Weights of a small mixture-of-experts language model, trained from scratch on English Wikipedia.
Experts: 96 experts in each of 14 layers, 32 dReLU neurons an expert, 4 picks a token, a sigmoid router, a shared expert of 64 neurons.
Below are experts of layer 7 (counted from 0) of a mixture-of-experts language model. Rows are named router (the router's row for the expert), down (a neuron's output weights, with its number) and show model dimensions 0-191. Each number is 128 + 24 x the weight over its row's rms, rounded and kept within 0 to 255.
Before each expert's rows: a language model's description of what the expert responds to. This comes from a sample of Wikipedia text that the model never trained on.

# expert 55
Of linking named entities
router [135 141  96 146 154 101  98 127 137 140 140 132 104 104 101 115 140 142 134 155 106 120 140 123  78 116 120 128  92 150  94 129 127 121 137 111 123 132 131 191 112 161 131  82 118  90 178 104 127 105 119 132 166 136  88 101  95 134 151 144 126 143 119 144 136  92 149  99 135 146  94  98 109 112 114 126  90 149 122 149 121 109 157 147 147 126 110 159 134 111 171 138 146 128 186 146 117  97 135 143 156 112 170 134 145 144 129 131 149 109 105 105 113 164 146  99 125 130  87 168 136 126 142 116 150  76 152 160 192 140 151 152 103 175 159 140  94 148  78 124 144 109 115 141 156 124 169 101 168 122 144 145 137 150 134 122 112 138 125 114 137 151  86 132 116 132 123 119 104 105 102 148 107  93 146 112 158 143 146 161 165 150  98 117 193 108 106 166  98 157 127 144]
down1 [121 106  93 132 174 129 140 117 131 103 142 104  92 115 137 150 140 168 198 102 134 142 104 138  90 124 100 128  69 146 132 133 113  97 119 133 136 155 128 107 141 121 160 114 149 112 111 152 151 126 138 137 146 119 130 129 131 130 143 175  91 175 131 107 147 125 136 116 116 132 121 146 113 122 144 135  89  88 135 116 117 158 147 135  73 135 127 125 165  81 140  96 118 101 155 119 158 110 113 133  89 148 113 118 127 132 137  95 116 139 138 151 133 140 142 117 152 117  98 103 108 113 123 109 117 150 100 158 112 141  74 149 103 136  82 119 133 118 118 148 101 106 127 117 156 165 127 120 154  82 108  99 191 143 153 139 154 119 114 142 160 126 120 109  83  88 116  75 100 113 160 152 129 167 154 153 161 124 119  77 152 190 179 135 103 135 139 147 131 166 136 143]
down2 [128 122 119 119 103 146  77 114 110 162 109 150 128 126 170 114 115 107 127 129 139  84 133 104 122 139  93 117 174 111 155 163 140 155 130 121 137 116 148 139  88  93 169 162 163 111 151 111 160 164 107 105 141 136 125 164 128 128 103 127 147 165 140 135 168 112  92 135 133 116 115 119 114 153  91 136 127 138 158 193 137 118 112 118 141 137 102 150 151 128 115 163 149 153 101  91 155 102 112 104 119 110 124 112 130 132 138 107 105 167 170 136  84 113 110  98  88 113 151 118 134 123 134 131 140 135 117 160 145 148  78 114 173 175 149 158 104 136 140 131 134 187 120  94 132 131 128 150 108  89  94 150 163 151 131 127 105 141 129 133 106 115 124 120  82 128 105 140 123 115 169 164 207 139  90 140 180 160 160 138 151 122 104 135 113 119 136 123 112 133 113 151]
down3 [140 122 142 102 146 112 149 127  88 138 126 162 135 128 171 117 120 126 134 121  91 155 147 146 154 115 110 128 162 170 153 143 143 179 132 163 105 111 115 146 107 130 141 150 127 122 157 167 144 160  92 133  82  94 111 129 118 151 119 158 119 128 115 141 119 122 130 167 167 128 139  89 139 132 149 125 156 130 149 163 158 111 113 122 132  69 175 134 170 163 118 166 167 128 124 108 175 156 136  74 140 152  89 110 128 137 101 134 124  96 172 121 105 121 126  94 115  94 159  83 108 126 122 134 152 114 147  93 151  83 110 109 117  88 111 127 119 121 125 101 139 132 126 117 142 148 101 125 150 130 101 155 111 100 189 122 134 105 155 142  90 152 118  97 109 143  72 100 129 144 158 124 136 151 122 107 128 150 125 136  99 132  72 117 119  96 117 122 109 101 158 176]
down4 [ 89 176 127 112 179 104 104  95 127 129 119 130 111 119 150 121 110 144 150 121 137 137 103 118 117 129 142 132 129 171  67 153 134 114  97 110 115 117 100 168 136 115 144  83 177 123 139 130 169 132 136 115 121 150  88 170 142 145 139 136 126 103 138 161 126 114 152 138 134 147 141 159 137 129 118 128 100 133 151 109 154 158  77 164  98 142 124 136 155 143 135 118 107 126 159 136 118 127 146 118 154 153 176 102 146 146 111 146 123 165 125 110  87 148 140 114 125 126 120 106 146  61 123 107 145 115 112 138 138 149 103  71 175 169 152 134 133 165  87 124 111 153  99 118 152  49  97 126 152 143 169  94 111  95 133 130 129 135 149 125 129 145 118 117 126 148 106 122 129 178 146 155  99 134 167 119 118 133 162 104 138 155  84 140 109 117 167 148 145 138 176 124]
down5 [137 114 166 109  90 179 143 150 169 110 160 130 113  99 148 124 169 154 125 150 130 114 146 128 130 113 114 140 110 178 116 137 116 117 121 155 134 150 115 138 108 145 174 116 119 124 133 154 104 113 132 103 138  95 140  99  82 134 116 117 111 128 151 100 118 133  72 154 143 125 137 132 129 184 151  92 156 144 185  93 137 132 109  95 156 150 120 158  59 101 117  98  99 168 109 118 123 106 100 150 123 147 140 151 133  98 106 162 153 162 124 180 107 105 141 131 121  87 143 116  82 114 122 120 138 161 129 162 116 159 153 159 115 122  84 159 130 127 135 142 138 137 116 123 134 122 159 108 108 143  92 124 172 145 105 163 122 131 148 107  98 131 112  95 160 150 167 111 103 130 170 122 125 131 138 162 134 135 120  85  85 155  88 147 128 115 109 101 114 132 171 120]
down6 [150 161 139 134 122 140 155 157 110 147 152 125  95 108  89 109 106 149 107 104 111 143 153 121 152 110 128 113 101 132 138 117 186 133 113  98 142 205 206 132 131 103 118  79 142 111 137 149 149 139 113 148 111 132  95  92 148 128 139  98 119 135 120 130 153 169 129 123 116 132 116 122 120 117 127 193 100 117 139 145 156 116 132 101  88 133 132 127 106 125 114 163 156 132 114 107 133 160 112 140 116 165 154  99 157 143 147 137 115 146 146 123  88 134 137 134 121 117 113  93 107 150 106 101 119 177 108 124 143 124 133  77  97 115 116 127 112 136 186  97  85 158 113 111 107 173 135 125 116 146  90 149 108  81 112 122 143 116 119 151 114 143 136 134 135 138 104 169 103 127 114 111 145 127 151 114 126 164 132 150 122  83  99  87 119 162 149 139  75  89  80 138]
down7 [104 119 100 153 149 157 101 131 136 107  86 104  95 143  82 112 101  91 109 113 136 109 156  81 128 127  88 179 122 106  98 144 131  97  87 136 111 129 155  73 140  97 169 143 139 121  89 142 147 149 160 157 145 132 151 132 150 138 155 150 157 187 115 147 103 106 131 122 174  94 162 144 125 138 116 160 145 132 135 174 157 150 119 145 132 129 106 123 136 148 134 139 107 140  85 128 158 125 158 128 131 123 115 160 148 117 162 126  94 125 154 129 126 107 174 104 147 116 165 114 126 164 144 107 146  96 167 153 142 106 158  99 142 132 125 136 128 144 118 146 109 109  93 140  46 116 162 136 122 117 154 112 118 150  82 154 149 111 124  91 126 124 135 119 121 133 106  82 128 106 145 154 111 121 129 100 122 101 141 130 132 173 109 161  78 139 119 147 130 106 135 144]
down8 [ 78 110 117  98  54 146 135 121 127 124 122 161 122 101 191 106 109  79 122 142 141 113 141 130 127 162 138 152 196  78 109 138 160 120 135 160 166 111 139  88 119  74  83 160 148 140 129 119  92 103 151 145 115 122 152 154 129  99 132 133 154 141 103 123 140 167 131 138 127 118 122 164 135 119  91 103 133 152 126 123 140 107  99 176 103 125 115 112 165 130 101  91  80  91 150 111 133  83 126 114 137 134 106 115 116 108 137  97 119 102 152 113 126 102 162 121  89 140 149 147 151 127 121 105 127 142 109 128 109 103  81 146 122 171 111 118  99 121 111 110 123 130 133  97  99  80 118 141 125  93  98 113 135 147 132 116 126 106 152 118 113 121 159 102  91 151  99 100 102 150 116 107 111 107 108 142 118 169 105 139  91 127 101 126 111 119 124 152 117 133 150 168]

# expert 56
Articles, modals, hyphens
router [175 160  97 157  88 122 112 123  86 140 112 117 202  74 128 119 119 106 133 111  95 140 183  92  95 150 181  80 111 113 126  90 101 119 152 116 156 138 131 144 117  94  98  97  93 114 150 108  96 157 154 118 139 100 111 145 110 181 115 132 127 153 130 136 124 119 144  90 130 131 104 100 104 136 156 119 135 102 115 133 128 136 143 161  83  78 118 129 103 137 196 109  93 163 127 133 137 131 150 115 140 123 107 124 172 154 155 107 152 109 119  80  98 107  95 123 139 106 136 145 157 122 141 104 156 116 121  92 162 116 119 124 135 144 138 114 148 127  88 120 155 130 150 164 121 152 128 118 147 138 137 115 122 132 144 125 137 129 137 182 144 135 112 142 110 106 144 133 111 109 113 142 115 132 193 109 122 104 127  96 148  87 123 165 144 130 116 147 130 121 158 116]
down2 [110 119 116 104 104 142 175 142 115 125 120 141 157 124 142 156 153 134 150 127 154  91 150 197 109 115  92 177 182 110 129 162 151 174 108 138 131 116 114 103  99 129 140 144 108 145 142 167 128 149 110 132 154 116 143 115 112 107  99 139 122 141 167 109 118 122 116  65 167  87 135 148 153 134 133  93 101 145 131 151 107 127 104 113 110  74 147 156 121 131 110 146 108 107 113 119 138 141  91 145 165 144 130 103 143 157  81 132 123 102 137 137 149 126 113  85 100 149 112 110  70 156 105 152 108  89 113 142 120  77 131 104 136 118 132 154  90 121 126  86  89  91 141 111 105 102 156 127 142 125 137 120 158 148 159 163 102 174 125 147 127 108 130  96 110 171  80 151 113 131 141 127 134 131 141 121 164 129 107 110 150 126  93 120 111 110 113  92 154 129 155 136]
down3 [ 96 128 125 147 116 155 115 120 142 131 116 123 113 161 120 180  92 117 115 159 177 165 115 103 121 150 126 192 155 151  94  72 167 165 134 144 148 125 124 143 139 129 180 156 159  99  98 136 162 125 114 136 114 117 164 167 131  81 128 157 119  82 151 133 117 121 116 132 101 143 128 119 135 168 124 127 127 117 128 102 148 137 162  88 105  93 104 119 131 131 149 131 101  76 106  86 138 157 124 128 138 129 130 181  97 105  97 135 122 137 142  92 153 112 137 116  78 131 130 125 105 151 131  80 140 127 118 128 105 161 164 150  99 168 121 129 123 170 164 132 145 143 119  91 111 109 151 138 138 155 123 138 113 124 161  85 108 101 136 138 129 129 104 101 112 130 142  91 114 125  74  86 157 104 112 110 116 129 131 145 130 120  80 141 124 127 121 167 174 134 120 137]
down4 [104 148 156 170 149 138 119 158 141 136 164  86 146 142 113 116 115 109 157 101 112 146 108 140 162 125 118 119 132 118  98 122 142 103  99 133 118 140 127  62 134 134 134 176 125 149 134 165 150 128 132 139 148  94 156 123 118 151 114 115 123 115  76 107 114 122 136 125 113 132 112 111 146 105 154 102 120 135 101 123 142 129 121 158 127 147 109 166 107 102 141  80 151  58 142 171  96 147 110 105 120 130  99 168 113 110 144 137  91 138 116 130  74 124 139 165  89 143 139 157 122 148  85 118 130 119 123 151  98 139 108 150 139 138 155 140 114  89 110 160 122 137  95 101 134  84  97 108 151 148 139 164 183 170  99  86 111 144 159  80  78 159 103 176 104 125 102 138 103 143 144 142 146 116  99 160 145 117 136 152 128 144 121 144  99 158 113 110 107 150 146 107]
down5 [139 139 145 150 120 169 161 157 121 135 155 113 140 124 137 126 135 112 140 117 137 145 124 154 109 133 137 119 142  69 147 166 173  88  76 165 140 130 128 152 180 151 120 123 115 148 115 111  70 127 140 103  93  95 120 127 115 156  87 115 119 165 107 116 126 138 126 150 103 129 120 152 107 135 123 127 108 144 125 105 113  89 138 134 124 125 111  72 111 120 110 119 141 138  83 133  90 155 126 119 113 173 100 147 137  98  98 131 112 147  94 122 122 127 145 158 176 146 157 144 146 110 148 113 138 163 174 149 104 109 141 156 155 145 182 102 120  82 143  91 112 114 119 130 135 109 139 145 102 126 128 139 190 117 138 150 121 170 155 143 167 107 121 116 107 163 156 164 147 153  93  97 105 116 107 105  95 134 127  91  86 117 157 125 119 103 113 135  64 114 112 117]
down6 [150 129 134  68 128 120 123 120 115 174 134 169 128 149 168 114 179  81 158  89 130 107 134 153 139 133 156 104 142 126 138 147 105 134 141  81  68 150 138 123 158 165 108 133 139 124 152 114 172 135 119 122 131 115 101 153 137 150 177 109 156 128 138 158 129 175 152 156 114 131 184 168 112 145 138 140 104 107 142 149 140 138 140 125 174 120 122 128 137 144 154  74  88 123 137 109 184 119 125 135 152 113 134 121 137 143 126 131 117 139 130  81 111 175 147 118 155 117 187 152 167 132 128 176 120  97 117 113 156 144  91 115 118  89 114 173 116 142 127 104 129 177 146 111 118 126 125 142 112 125 141 151 104  87 149 165 140 121 100 121 107 119 123 110 130 146 108 170 149 129 146 145 116 138  94 146 127 147 110 160 144 103 102 163 113 114 107 138 112  91 142 105]
down7 [145 146 135 148 144 106  83 125 122 128 151 142  92 141 105 143 126 123 129  97 104 124 102 136 118 156 123 116 129  96  78 122 115 105 130  81 122 125 121 157  78 150 118  93  96  87 137 104  97 100 129 118 133  92 140  97 122 102 108  93  96 122 157  97 123 156  72 100 133 107 112 135 124  92 142 130 156 152 127 191 103 134 145 142 176 122  89 117 109 167 115 106 152 127  86 100 126 103 122 153 131 120  99 139 102 131 149 158 104 195 128  92 152 152  98 144 129 109 125 149 147 111 165 117 113 121 115  94 113 161 139 114 108 151 110  99 133 126 151 155 152 149  81  94 142 136 122 150 144 102  74  98  90 106 122 125 130 126 136 123  96 151 128 127 106 114 155 132 145  84 138 158 119 138 135 174 146 101 157 136  85 121 166 136 134 161 134  97 144  86 117 133]
down8 [163 104 111 127 111 107 142 137 137 106 112  89  96 178 148 152 104  94 148 160 163 152 171 146 149 134 128 111 144 142 140  98 143  98 125 176 108 122  95 119 126  92 148 127 139 154  97 102 116 113 136 115 168 157 144 119 141 158 115 148 143 131 159 122 121 107 114 123 132  73 166 159 120  76 116 133 168 117 140 117 132 150 102 117 128  95 147 180 132 105 139 168 185 105 109 129 152 103 140  88 109 168 171 112 128  64 165 160 102 157 129  95 149 135 126 129 137 130 131 130 137 126 123 117 132 142  84 125 156 104  87 159 109 113 126 146 121 110 127 115 135 122 148 116  98 140 112 155 118 117 146 125 145 100 133 134 116 130 176 140 178  81 148  97 123 164 132 138 171 115 162 103 171 140  85 126 109 101 156 108  89 112 103 136 119 146 132 136 132  97 120 128]
down9 [144  84  66 126 122  89 151 150 131 129 124 114 112 104 123 151 136 148 129 122 141  93 119 147 145 140 121 129 145 164 135 119 126 137 120 156 126 120 136 165 120  99 104 112  82 109 122 171 170 122 158 106 120  57  83 105 140 135 140 118 118 117 117 151 119 106 125 160 105 113 129 186 148 135 106 168 123 105 143 140 140 134 112 148 125  94 136 132 156 116 134 122 149 103 186 129 141 153 152 137 134 145 133  92 120 122 133 134 132 237  94  99 130 110 115 108 149 100 127 126 120  93 144 140 105 133 130 124 172 172 132  96 127 152 148 107 155 166 125 139 131 172  94 132 119 116 110 126 124 110 113 137 126 116 179 131 178 152 114 151 130 149 166 129 138  87 116 115  77 128 121 114 118 152 173 131 108 179 147 110 135 134 151  83 119 132 161 114 139 115 123 124]

# expert 5
Ordinal number suffixes
router [158 132 133 162 140 151  91 105 153  98  65 115 111 129 163 167  95 147 143 156  85 126 158 128 127 129 115 109 117 139 121 106  94 146 126 151 141 105 131 159 114 139  86 122  94  57 156 134 149 125 147 117 133 162 196 104  62 126 108 153 101 135 126 151 137  73 145 115 128 159 123  58 127 113 108  89 111 148 107 123 114 168 142 108 120 109 101 172 107 138 163 155 116 155 108 180  82 127 148 136 145 122 141 121 113 101 120 123 166 102 128  93 116 128  93 113 164  97 105 149 140 119 116 119 124 121 104 135 146 120 129 145 106 164 117 140 118 124 123 122 145 116 114 121 122  89 140 143 143  98 152 111 139 150 160  92 116 129 140 150 137 118 110 132 103  98 157 166 122  98 129 155 104 113 134 144 119 102 180 143 118 105 135 153 108 106 140 103 101 145 116 147]
down1 [190  90 157 124 173 137  97 156 126 136 137 126 108 131 137 109 141 107 111 128 108 150  79  71 131 178 102 128 152 135 191 132  95 146 121 132 131  85 111 120 115 138 135 140  95 114 108  87 149 152 128 154 144 118 156 102 147 102 147 137  93 113 149  97 129 111 102 130 139 138  97 148 123 125 135 136 129 119  72 141 161 139  99  93 128 113 126 106 107 125 122 168  93 115 125 150  72  83 109 140 117 132  86 121 125 106 150 110 137 102 123 131 136 131 124 149 147 193 128 112 127 121 112 118 109 123 104 137 126 143 120 144 113 133 128 142 141 118  90 139 130 100  91  76 136  99 141 159 154 148 170  96 126 161 169 150 147 119  97 155 120 122 125 135  91 113 165 107 103 123 137 147 114  95  74  91 173  97  86 157 102 125 142 128 126 122 137 106  98 111 108 113]
down2 [ 80  99 126 148 111 100 121 107 155 205 168  87 168 163  95 116 133 102 130 103 133 159  81 131 153 136 186 133 120 140 104 143 136  99 123 110 105 100 142 103 117 120 210 143 167 139 105 141 132 138 113 155 125  80 109 130 136 112 165 133 157 124 128  94 111 133 103 174 137 108 133 131 167 166 146 133 174 118 110 141 137 133 137 149 131 141  89 137 131 115 120 102 142 135 158 112 134 155 153 106 124 131 121 128 151 183 166 123 127 148 151 165 132 120 186 118 139 104 135 103 138 140 150 143  84 131 136 141 125 156 128 109  87  86 171 132 131 131 131  92 154 133 138 162 142 154 169 109 117 116 112 149 134 147  97 141 109 138  91 147  97 120 140 113 145 142 129 143 140 121 102  79  95 113 146 110 118 111  95 132 118 117 141 116 103 124 101 154 123 147 143 102]
down3 [120 103 131 139 142 131 113 139 113 137 135  98 124 155 126 141 161 135 102 117 134 133 125 155 186 133 144 156  93 178  84 128  92 133 124 140 147 134 174 130 111 115 123 145  93 148 101 126 118 119 100 114 121 142 142 116 125 122  92 118 109  76  70  98 117 102  98 111 123 136 155 148 110 115 116 143 158  86 169 128 132 155 110 115  90  94  81 163 122 146 113 107 102 130 161 146 124 125 120 115 150 158 109 123 140 102 123 163 177 118 138 141 135 124  81  85 143 119 102  97 137 136 130 136  96 109 112 115 154 169 112  88 103  91 155 120 153 118 131 139 183 131 167  70 139 154 115 154 154 142 144 115 103 117 143 139 140 129 116 148 159 113 111  96 141 133 136 126 137 103 143 100 121 144  75 174  87 180 152  77  90 131 122 101 156 141 105 137  94 118 134 123]
down4 [151  99 126 121  95 146 113 144 111 102 162 157 160 144 132 122  98 159  89 140 100 133 143 138 156 139 136 110 108 161 167  99 140  76 112 145 124 140 148 100 128 145 175 136 148 146 112 103 129 146 117 129 114  92 125 127 133 144 127 191 124 136 127 103 144 107 124  99 149  68  82 121 134 122 113 143 103 135 147 125 125 150 116 136 152 140 146 126 131 106 125 148 135 162 128 141 144 138 129 116 129 113 150 150 124 170 156 101 127 164 145 138 165  95 160 123 105 194 105 128 141 134 118 147 103  67 105 141 138 155 139 131 109  98 125 136 153 133 156 143  92 141 144 137 135 129 109 149 170 166  96 138  84 129 135 152 151 114 120  85 140 180 154  93 136 124 108 122 136 158  99 103 140 148 140 118 186 123 131 155 191 123 139  97  89 180 132  95  92 130 110 174]
down5 [127 121 154 140 117  70 152 186  97 158 122 142  75 120  99 126 146 144 159 101 112 128 127 100 105 139 154 121 140 140 110 106 165 143 137 141 142  88 137 144 154 134  99 148 127 127 119 129 114 112 119 130 167 123 129 162 209 147 107 139 123 121 107 101 154  80 129  84  68 155 133 115 180  98 135 145 122 118 111 126 134 104 142 144 137 134 131 142 151 122 137 130  95 147 131  87 159 134 158  72 162  99  99 139 139 139 144 111  90 144 148 112 144  99 165 118 111 122 137 126  72 121 172 148 106 174 135 118 157 175 130 102  99 143 119 109 120 140 140 115 130 153 139 124 143 179 136 121 138 156 103 118 153 115 133 131 128 109 148 117 125 166 111 134 145 157 136 135  96 128 120 153 187 139 131 104 116 156 107 137 161 133 180 131 124 175 167 118 122 134 141 110]
down6 [120 158 116  98 167 155 143  92 129 132 157 102 113 140 117 110 141 116 117  95 161 122 135 145 153 109 113 142 109 194 138 125  92 144 107 106 111 105 104 139 165  94 131 113 105  97 120 155 115 151 108  71 148  89 115 150 147 143 137 153 153 148 125  97 113  91 129  86 114 101 145 135 125 140 159 139 126 127 159  94 102 115 148 168  87 123 129 153 135 102  86 157 132 110 172 127 122 153 115 140 131 137  75 150 144 148 160 116 131 127 188 179 120 162 150 149  89 119  80 141 107 138 114 148 163 186 121 148 121 102 128 135  94 158 109 123 129 120 133 120 133 132 127 104 103 153 119 148 101 109 111 111  96 115 120 147 133 121  80 165 147 150  71 137  93 118 115 131 134 126 145 134 146 141  98 160 196 112 117  89 122 139 139 115  94 138 128 120 150 122 133 145]
down7 [149 117 145 116 164 120  86 109 126 134 160 112 111 112 110 131 100  99 149 135 111 168 152 120 144 118  92 126 160 102 122  83 140 170  98 105 138 188 109 107  86 121 167  98 122 157 106 100 119 141 150 125 174 119 122 114 132 143 118  91  82 132 156  89  97 137 114 149 132 143 144 125 131 127 132 145 116 146 121 144 103 132 165 101 142 134 175 151 121 156 136 112 131  97 100 126 105 122 126 153 121 150 123 119  92 121 116 128  88 137 176  97 115 133 118 109 129 129 118 135 122 130 179  90 149 149  93  98 118 108 209 127 163 174 141 127 146 159 174 125  85 121 106 157 149 131 153 132 131 136  96 122 133 140 120 149 140 133 142 154 129 138 115 158 143  97 109 101 110 152 111 160 128 163  93 120 179 144 122 166 112 117  83  91 116 120 132 127  70 143 144 151]
down8 [157 107 110  95 103 125  87 167 150 109 131 100 139 118 150 104  81 122 128  92  85 140 129 119 133 132 135  72 155 146 124 133 125 102 149 129 129 117 134 113 163 114 116 142  93 142 152 146 109 186 141 114 122 147 145 173 156 102 114 132  85 157 149 124 170 141  99 131 103 117 126 139 141 111 143 112 135 123 138 124 130 150 164 109 104 162  91 146 114 138 148 145 105 162 164  82 140 109 116 148 110 127 113 142 133 133 127  94 120 134 157 175 164 115 135 151 106  96 149 156  88 106 142 137 142 202 119 160 120 174  92 141  90 134 141 114 128 138 155 114 109  98 122 131 103 113 117 136 149 147 104 113  77 116 133 140 124 128 148 188 193 118 186 119 127 127 121  79 124 118 130 142 138 153 141 110 167 142 119 110 141 136 134 124 142 168 168 117  90 121 103 142]